Experts of a small language model: 2 picks a token, 4732 steps.
Below are experts of layer 7 (counted from 0) of a mixture-of-experts language model. Rows are named up (a neuron's input weights, with its number), down (a neuron's output weights, with its number) and show model dimensions 0-223. Each number is 200 + 40 x the weight over its row's rms, rounded and kept within 0 to 999.
Before each expert's rows: "raises" lists some tokens whose logits its average output raises strongly, later layers aside; "comes after" lists some tokens at least twice as common just before its tokens as in all text. This comes from a sample of Wikipedia text that the model never trained on. Tokens count by the router's weight.

# expert 58
raises: " ", " the", " their", " a"
comes after: ",", "s", ")", " well", " served", "\""
up2,102,158,218,261,222,219,198,239,210,274,199,156,213,229,241,153,136,222,171,220,145,197,245,248,236,231,245,229,224,155,206,188,227,299,212,268,154,126,283,175,226,224,172,161,192,163,220,221,220,166,147,155,196,230,240,196,240,180,211,144,163,236,190,190,157,271,160,211,307,123,177,149,155,161,118,191,148,220,208,161,246,180,196,218,248,221,111,205,208,211,219,181,219,223,250,265,196,137,226,247,191,228,189,173,174,217,209,150,187,176,161,194,207,186,254,198,185,184,173,199,180,199,228,224,150,241,291,168,216,226,128,257,228,194,153,195,189,252,215,228,261,212,133,204,133,176,185,221,238,192,242,214,203,198,180,188,236,233,311,128,81,198,209,269,198,216,157,191,159,258,198,235,208,146,194,184,182,180,276,191,183,212,186,203,246,214,257,137,214,189,167,262,272,164,229,198,246,163,193,171,285,189,265,212,211,184,212,167,194,159,172,208,207,225,187,155,203,245,197,237,164,170,131,276
down2,179,263,221,152,262,198,223,219,185,201,181,214,176,189,254,210,196,208,166,161,135,213,210,129,160,197,174,127,173,209,243,204,165,230,271,140,226,201,196,230,123,220,208,233,162,182,258,267,222,222,238,201,177,152,260,264,270,173,246,246,179,198,179,193,175,119,239,238,206,282,199,99,136,208,231,192,231,140,247,182,166,186,115,140,146,141,164,220,178,136,240,204,146,187,192,241,218,207,196,156,246,183,236,195,183,249,217,225,204,199,190,185,215,210,100,256,240,187,278,203,265,185,173,263,191,206,233,208,188,215,172,271,234,181,213,208,239,192,179,187,189,204,207,205,205,109,227,187,209,185,114,155,157,205,255,200,244,198,208,128,235,194,176,169,263,215,170,218,179,203,206,316,238,203,254,206,226,231,143,224,193,194,120,205,147,120,164,208,275,196,192,207,181,189,217,197,193,210,212,164,226,208,236,221,240,139,178,318,236,288,237,178,130,171,216,279,232,233,222,220,218,176,162,131

# expert 9
raises: ".", "'", "\n"
comes after: " |", "–", " in", ";", "In", "----"
up20,202,250,205,207,218,205,202,199,156,181,185,234,220,160,212,206,242,300,173,235,209,233,220,183,223,212,193,152,191,217,124,208,176,198,206,197,169,231,161,156,151,196,175,178,195,192,180,209,225,212,149,206,208,169,222,133,158,256,249,169,199,180,241,189,226,178,191,224,168,139,277,223,223,210,135,284,211,251,205,207,213,223,233,280,228,228,202,109,215,218,251,111,148,187,199,275,122,258,177,171,212,197,164,258,182,134,200,171,240,218,230,201,202,241,222,265,202,170,147,175,218,249,146,186,220,221,206,220,123,148,195,180,287,92,214,169,153,172,199,227,221,190,256,196,228,94,237,206,148,188,212,161,166,157,213,165,215,218,170,253,140,168,239,237,249,204,176,211,117,165,130,206,150,198,218,210,299,259,250,166,178,203,113,143,97,237,206,165,165,164,194,137,172,335,173,176,193,194,186,221,205,159,231,180,203,224,225,138,201,270,154,216,218,198,146,166,177,189,246,185,242,163,194,151
down20,141,186,207,159,122,146,162,190,166,210,321,177,227,274,184,135,232,231,138,178,242,231,157,272,168,212,214,159,142,143,181,100,186,246,241,160,149,221,230,188,240,167,164,136,201,242,125,135,219,256,169,265,165,245,269,233,149,165,246,228,201,187,186,215,239,243,217,135,252,218,115,255,134,156,208,180,164,214,225,176,201,202,204,152,134,242,252,167,223,296,200,188,212,184,226,207,178,216,256,160,178,267,160,248,217,204,188,196,216,152,211,178,211,231,199,164,158,131,166,232,249,239,204,232,169,178,188,155,202,167,211,249,172,241,190,131,179,205,197,278,271,180,241,142,196,158,248,183,229,153,99,200,196,208,148,179,237,216,166,227,220,215,242,214,235,179,176,190,226,249,218,198,264,179,216,243,245,217,244,120,200,199,164,219,207,162,246,206,207,217,181,246,204,144,181,173,211,244,194,166,171,203,230,208,205,142,238,107,148,181,226,261,223,198,155,173,209,226,224,222,158,276,264,213

# expert 21
raises: " ", ",", " (", " in", " and", " with"
comes after: "0", "°", "5", " (", "″", "6"
up1,226,271,177,179,209,218,273,245,155,169,251,203,195,287,199,172,199,215,277,166,189,259,223,291,231,210,190,187,176,164,202,185,268,203,186,218,247,235,215,232,220,165,187,210,197,158,197,230,198,190,119,239,260,145,230,259,212,165,178,172,223,107,169,204,276,230,186,221,174,111,191,178,263,270,203,248,218,258,182,288,198,156,223,211,272,214,194,204,187,233,219,153,250,172,164,156,224,173,267,111,277,222,210,238,227,188,170,227,170,244,223,212,182,191,235,122,95,169,125,222,213,109,191,229,250,221,181,220,159,212,120,196,246,194,222,112,245,195,248,197,223,157,163,293,271,200,177,269,230,265,225,264,161,189,197,217,232,209,229,184,210,179,213,178,252,161,223,197,217,161,215,201,306,190,236,190,137,138,166,230,221,236,181,216,177,205,200,249,157,190,225,197,159,209,188,219,146,160,185,202,232,212,166,160,170,190,238,136,177,243,161,232,225,179,215,185,230,193,223,219,154,269,268,180
down1,224,212,156,200,226,196,192,244,189,178,200,171,217,219,177,186,191,229,243,225,232,214,262,191,263,217,171,191,229,202,201,165,230,278,170,163,179,168,186,199,128,221,221,215,170,255,124,228,202,241,291,269,139,283,189,181,170,189,274,212,198,239,150,189,243,182,206,204,158,268,181,192,167,158,156,145,201,252,201,239,217,230,204,203,173,280,176,265,172,277,196,205,241,230,161,211,237,189,121,190,192,237,155,290,232,195,212,265,237,189,99,200,129,196,211,279,207,228,251,167,135,237,195,278,269,258,266,182,161,233,192,183,193,161,264,190,164,173,260,211,198,224,142,193,216,189,102,188,154,213,235,236,230,251,238,112,152,168,193,145,277,202,173,214,225,194,224,156,139,215,229,187,158,215,201,191,287,223,204,201,236,232,292,158,165,196,211,180,236,208,202,222,142,236,229,241,201,243,263,211,235,243,177,199,203,146,250,168,187,150,177,243,175,198,170,241,258,293,190,206,282,167,192,148

# expert 48
raises: "art", ",", " and", " "
comes after: "1", "2", "3", "0", "5", "4"
up0,160,189,177,182,177,251,206,175,158,92,246,212,151,173,198,90,276,169,220,209,204,235,218,195,151,220,300,246,207,245,201,170,150,191,216,228,194,185,181,267,205,104,207,247,177,247,226,216,156,188,197,232,210,226,243,154,258,194,157,191,237,214,133,228,206,197,180,182,231,222,158,210,182,169,230,180,201,151,240,170,180,245,245,210,163,196,224,191,232,174,193,174,190,235,188,267,171,218,124,236,140,213,269,246,206,209,145,147,203,202,203,237,238,139,248,202,217,195,174,212,202,161,198,246,169,164,209,223,207,125,223,136,221,241,244,192,120,154,217,185,306,217,241,169,142,196,101,197,216,210,151,264,283,269,180,210,142,147,283,221,143,187,173,210,231,166,157,162,234,203,138,224,166,158,259,184,186,206,185,176,199,264,300,195,147,203,224,235,220,243,215,228,205,161,249,161,264,155,227,148,120,181,174,218,161,221,264,174,178,219,178,226,189,218,186,205,234,152,109,193,174,227,291,177
down0,161,223,165,235,231,181,162,216,209,286,218,211,202,177,217,177,241,171,191,148,200,170,292,128,239,225,172,184,188,249,149,219,226,193,189,143,190,155,188,203,221,249,113,143,275,116,230,176,187,271,233,201,166,202,165,213,154,262,148,152,211,189,140,133,182,157,186,180,293,186,195,243,178,133,174,133,153,278,178,159,260,153,164,230,244,187,276,266,180,195,214,220,213,259,216,201,154,218,159,198,154,225,194,214,167,258,227,176,230,131,234,224,189,133,203,223,235,204,168,189,184,167,217,158,220,228,182,176,227,138,197,180,198,187,222,160,232,171,224,242,179,207,173,170,173,170,160,128,201,214,242,171,211,150,181,278,184,230,233,236,237,244,200,264,229,235,164,284,195,197,175,229,212,208,157,190,261,182,316,217,148,292,151,226,114,138,168,185,156,223,256,166,226,171,215,212,121,247,154,220,118,243,239,195,204,189,261,218,193,179,220,228,166,198,129,205,201,234,267,197,195,160,169,271

# expert 24
raises: " ", " and", " but", " the", " however", " a"
comes after: "s", "4", "6", "3", "5", "7"
up1,141,225,230,205,204,203,214,245,142,228,115,175,189,287,248,164,138,160,135,151,206,243,175,182,127,168,196,205,175,199,138,205,210,198,260,186,182,185,189,169,279,172,188,215,198,289,214,190,254,198,143,134,246,305,209,182,182,241,163,219,232,158,137,305,247,259,197,203,245,294,220,204,150,224,181,198,189,213,324,227,225,198,196,192,219,228,129,184,214,241,304,167,189,156,206,280,104,181,219,207,175,134,150,160,275,226,166,156,165,296,200,203,214,216,217,223,260,189,103,147,246,202,169,173,217,207,243,259,200,203,276,180,176,238,235,158,173,175,142,207,199,164,214,169,148,161,215,237,231,208,204,181,161,182,183,170,234,181,243,215,206,211,186,168,215,224,208,165,228,191,171,202,227,162,211,187,224,177,199,228,174,119,256,235,219,181,274,228,199,225,169,162,170,224,210,159,248,209,185,175,161,155,259,181,132,188,223,193,162,236,217,182,272,186,215,234,205,150,171,263,221,142,188,212
down1,262,208,146,213,193,245,172,230,223,177,232,210,192,117,151,133,297,225,318,172,259,190,227,227,282,210,145,275,222,163,239,203,165,144,152,217,192,172,223,183,159,232,266,238,159,201,219,233,202,197,247,215,193,204,234,266,149,212,223,204,240,189,238,172,181,219,169,209,221,219,148,91,249,139,200,168,180,173,217,206,279,180,232,159,151,195,289,153,197,160,186,171,185,217,192,211,248,190,168,178,150,223,164,225,217,129,168,199,195,182,212,126,148,194,236,225,225,238,208,262,316,205,112,244,176,112,158,169,152,232,189,250,219,89,163,181,215,160,199,208,195,298,180,168,233,176,203,221,229,247,248,184,188,205,244,209,225,195,209,159,198,219,191,233,139,203,175,195,173,239,200,175,200,199,181,190,137,266,171,165,187,166,236,172,213,215,170,233,128,188,153,188,233,235,184,135,119,218,264,220,210,287,174,221,200,142,199,242,158,207,192,244,167,193,229,150,152,233,240,151,209,260,217,187

# expert 17
raises: "ba", " ", "1", "s", "2"
comes after: " |", "0", ";", " /", ":", "N"
up1,153,219,138,173,237,231,136,212,243,292,197,207,179,164,172,145,156,207,240,241,235,212,202,181,112,223,216,223,234,204,203,184,220,194,247,192,196,176,237,151,171,149,231,164,163,189,206,114,181,240,141,224,192,168,182,175,207,251,195,151,172,137,203,251,198,173,211,211,185,180,160,235,195,161,172,228,144,189,210,200,143,236,224,172,266,259,216,225,226,261,207,185,205,185,270,120,185,152,206,180,249,160,181,201,183,240,246,260,249,231,126,254,260,223,158,192,224,233,277,176,139,213,185,168,208,171,223,195,220,171,228,215,198,277,231,212,117,168,225,119,158,166,215,151,216,270,267,164,230,213,149,160,242,220,252,224,251,194,146,147,147,171,186,209,186,135,211,159,233,176,149,260,258,204,165,111,161,214,216,232,208,220,204,245,236,162,191,160,214,173,206,282,100,187,281,184,154,141,174,217,181,168,128,140,171,226,159,139,235,254,143,96,198,191,197,115,211,161,218,144,196,209,188,183
down1,202,191,197,206,152,265,213,240,199,176,162,185,198,246,234,198,158,198,250,183,236,164,180,189,182,234,160,231,157,254,250,157,165,266,168,245,275,199,199,222,233,163,224,189,182,206,272,185,144,196,250,176,172,160,186,180,195,105,244,227,218,167,189,168,232,160,172,162,185,280,158,219,235,163,207,242,174,193,228,230,221,204,219,218,210,267,150,179,183,211,236,134,218,193,157,132,213,215,200,160,148,189,179,162,95,166,185,251,235,239,238,164,180,223,183,217,174,221,216,185,228,284,150,161,154,199,229,176,223,207,231,257,155,263,209,258,182,214,191,300,214,136,174,164,148,245,221,149,151,152,170,153,198,174,158,151,153,273,192,209,199,137,180,167,181,190,111,78,250,178,162,182,167,258,170,235,158,270,271,204,204,161,256,258,253,186,204,211,175,215,196,222,235,224,232,158,161,237,196,85,210,228,165,241,149,280,242,218,174,147,140,217,281,194,207,158,237,226,208,224,208,191,301,230

# expert 20
raises: "0", "1", "2", "4", "3", "8"
comes after: " ", "1", "–", "3", "2", "."
up1,230,181,159,230,203,127,207,173,170,215,199,181,172,192,170,197,237,228,158,208,138,137,166,159,270,201,211,177,239,177,196,185,156,142,199,201,200,185,156,197,182,162,179,180,171,187,248,184,166,277,195,211,134,182,211,202,277,181,192,241,303,261,154,257,202,269,172,184,195,145,142,184,227,163,176,205,230,169,228,194,160,205,236,210,164,218,245,231,186,197,253,218,130,189,180,219,163,221,215,149,136,213,238,166,121,198,174,167,257,199,237,135,263,219,193,270,248,221,226,219,158,215,200,228,175,229,129,159,229,241,172,223,207,195,177,217,245,209,263,207,221,158,210,146,209,240,237,200,273,239,169,215,205,200,181,239,156,189,286,212,108,171,289,261,169,282,214,215,169,196,262,193,260,173,152,213,175,212,184,144,252,169,252,268,131,237,190,248,206,292,141,185,256,107,205,178,232,317,223,209,223,203,192,263,230,178,133,167,227,222,160,132,180,224,214,274,201,197,221,212,127,146,137,179
down1,193,187,287,187,187,152,269,191,168,185,212,196,210,257,213,171,141,167,196,149,163,181,285,203,215,157,187,154,178,158,271,273,214,200,219,215,184,315,232,177,228,143,150,159,142,151,180,240,185,176,237,220,177,241,144,147,266,168,293,216,213,194,173,192,230,216,262,221,204,241,213,197,252,204,229,244,218,153,275,201,212,221,284,240,142,161,180,252,221,129,225,223,203,188,240,208,243,158,166,246,161,172,226,183,293,203,154,226,250,213,198,216,213,221,246,164,165,167,251,141,129,186,286,158,208,176,228,158,244,182,224,157,215,180,237,221,187,253,217,202,200,210,150,193,192,206,209,164,174,135,177,217,281,194,184,174,186,194,219,191,194,286,192,185,170,176,206,199,190,214,245,280,199,161,204,248,270,223,181,245,264,217,171,279,153,179,293,257,185,217,212,237,240,236,195,251,257,201,259,246,183,119,154,189,182,275,225,155,284,189,205,192,219,236,222,227,172,250,149,160,254,246,150,241

# expert 50
raises: " ", " and", " S", ",", "-", " in"
comes after: " |", ";", ":", "|", "),", " Al"
up1,229,178,262,267,176,193,152,166,217,219,218,165,243,128,155,178,185,251,253,226,245,254,215,238,204,203,178,215,182,190,231,225,249,144,263,279,164,276,157,221,166,238,188,180,215,206,225,203,275,231,219,189,137,215,217,218,195,194,221,151,114,133,217,229,281,230,264,146,220,154,238,187,163,194,173,256,172,162,170,129,162,234,240,142,212,170,215,151,200,77,148,188,183,265,188,265,171,235,248,228,187,199,218,167,229,233,265,261,258,217,228,177,236,205,228,191,121,161,258,169,215,199,189,221,227,255,247,192,190,217,208,198,235,56,186,120,215,268,236,176,239,124,219,249,217,189,185,208,160,222,144,191,223,171,173,200,156,222,168,163,173,141,163,246,190,138,260,234,179,182,220,289,201,204,191,176,275,236,221,229,167,211,148,216,187,191,162,195,144,109,233,208,141,232,182,239,242,209,185,189,202,189,231,241,205,205,232,144,246,223,195,113,221,174,207,253,223,250,240,209,222,173,188,188
down1,202,248,192,250,155,124,258,199,225,195,199,201,87,166,160,179,282,193,180,234,205,196,208,231,217,140,214,212,226,226,254,190,164,212,242,155,224,194,213,250,262,217,221,155,270,236,195,226,229,191,185,214,269,247,172,157,147,193,214,201,238,164,202,187,149,185,177,223,249,217,174,196,246,151,214,169,256,150,216,212,148,114,221,259,190,214,234,157,144,271,194,196,182,194,238,190,222,236,235,180,244,187,236,95,210,205,178,229,138,242,154,194,147,168,169,229,201,171,179,180,221,210,156,120,240,193,165,162,134,179,274,162,158,144,182,155,199,157,214,251,124,194,217,150,183,192,189,205,256,176,234,140,173,126,177,213,240,132,179,204,199,183,208,168,243,246,233,183,210,138,181,188,222,171,165,252,147,185,189,193,157,269,163,253,167,204,223,268,232,201,98,219,154,215,166,204,207,244,203,178,156,169,119,168,251,81,217,113,130,213,191,225,238,265,241,115,243,240,209,162,195,169,234,141

# expert 44
raises: "present", "source", "1"
comes after: "|", " |", ",", "5", "4", "7"
up1,215,196,194,237,217,140,143,192,144,158,232,176,175,225,219,184,241,248,217,199,204,220,135,153,180,196,236,208,241,341,242,202,188,157,179,218,247,213,205,157,220,195,223,239,233,194,52,224,208,195,207,197,207,254,214,221,194,165,243,215,165,291,169,250,275,142,238,191,148,220,266,258,142,182,232,199,141,163,206,220,217,195,214,232,198,205,168,146,186,251,190,153,254,190,220,164,144,205,202,166,185,198,228,195,189,247,236,210,171,304,195,195,249,221,194,138,159,186,145,246,259,211,179,125,221,194,205,215,197,181,194,247,210,202,140,224,220,199,227,244,263,205,277,244,233,232,162,212,147,244,211,216,176,215,201,205,150,239,259,181,213,204,171,256,220,209,231,160,199,243,146,223,152,149,191,188,192,257,160,234,164,265,170,196,199,232,311,222,232,249,169,238,246,148,245,264,188,213,196,155,228,201,242,159,264,134,158,196,164,192,140,254,254,292,243,210,134,108,150,273,169,204,167,186
down1,223,197,278,145,248,224,247,160,212,178,287,124,183,89,269,213,136,215,212,243,191,232,147,253,202,164,241,185,156,160,192,195,204,179,217,182,220,173,243,247,200,207,235,190,172,155,262,166,195,142,249,227,138,202,169,186,202,226,156,222,129,225,186,137,202,151,176,169,250,221,209,180,131,153,129,231,188,189,150,174,308,232,216,172,175,175,247,191,202,248,212,224,178,184,208,178,228,276,117,185,176,219,216,162,262,97,226,224,237,144,202,268,161,213,225,128,197,161,206,193,195,227,226,232,181,119,267,184,204,195,231,176,203,196,268,158,273,192,241,178,214,236,296,131,216,185,185,195,193,169,195,143,236,159,191,199,231,198,220,154,200,205,112,247,220,174,158,252,188,191,203,241,293,286,198,156,253,134,244,126,244,215,180,238,176,229,181,166,184,213,251,236,140,171,193,249,181,255,160,244,204,241,191,161,152,247,170,169,189,205,159,223,226,211,175,177,236,174,229,147,240,178,199,243

# expert 18
raises: "s", " and", "is", "'", "ar", "-"
comes after: " O", " A", " |", " E", "O", "A"
up0,185,188,204,211,160,242,234,240,188,235,168,185,314,164,175,181,178,221,170,235,214,234,147,288,236,196,182,173,207,98,230,214,196,197,232,132,167,209,184,138,173,167,215,170,210,201,222,135,234,182,148,197,173,157,184,223,208,223,154,195,163,216,159,197,218,233,195,136,174,157,176,184,213,160,147,187,239,329,210,206,151,143,185,176,226,185,255,222,143,245,233,273,201,259,180,179,239,183,245,272,189,160,218,255,207,159,237,244,196,235,167,179,131,198,262,237,156,270,221,226,215,135,188,163,197,218,237,124,202,268,160,142,209,191,319,261,214,162,233,222,249,206,222,154,196,200,178,255,227,192,199,153,234,236,225,187,225,118,236,227,185,153,200,115,119,191,165,259,247,246,238,135,171,203,192,226,157,145,136,207,178,163,207,179,176,273,280,258,145,167,223,170,214,198,177,182,189,193,161,169,218,161,221,205,184,185,246,235,208,213,111,142,232,169,238,217,178,173,158,143,230,282,189,242
down0,134,253,215,213,235,219,208,207,229,173,133,143,239,189,139,197,196,226,210,267,171,240,174,176,228,195,182,189,167,140,239,164,212,189,189,172,230,192,262,235,178,212,281,288,195,127,193,182,238,282,203,234,158,167,211,195,237,186,202,159,296,162,272,194,245,258,136,203,268,184,170,266,214,228,224,155,271,218,227,171,278,171,238,226,113,154,215,276,186,180,211,180,216,157,252,248,213,110,227,122,143,181,224,191,107,217,243,191,215,199,141,236,189,185,221,244,240,217,202,243,127,147,219,185,228,229,235,165,175,165,149,227,208,198,178,210,178,175,233,174,232,190,169,249,160,202,282,244,201,197,217,171,183,214,204,191,203,203,181,126,127,175,241,178,193,184,97,193,150,158,263,225,151,212,172,239,231,168,180,215,235,209,198,239,235,179,157,247,228,184,221,189,265,230,120,215,249,213,226,213,174,161,207,144,185,261,177,141,193,174,217,281,286,195,246,285,214,169,162,176,222,153,235,142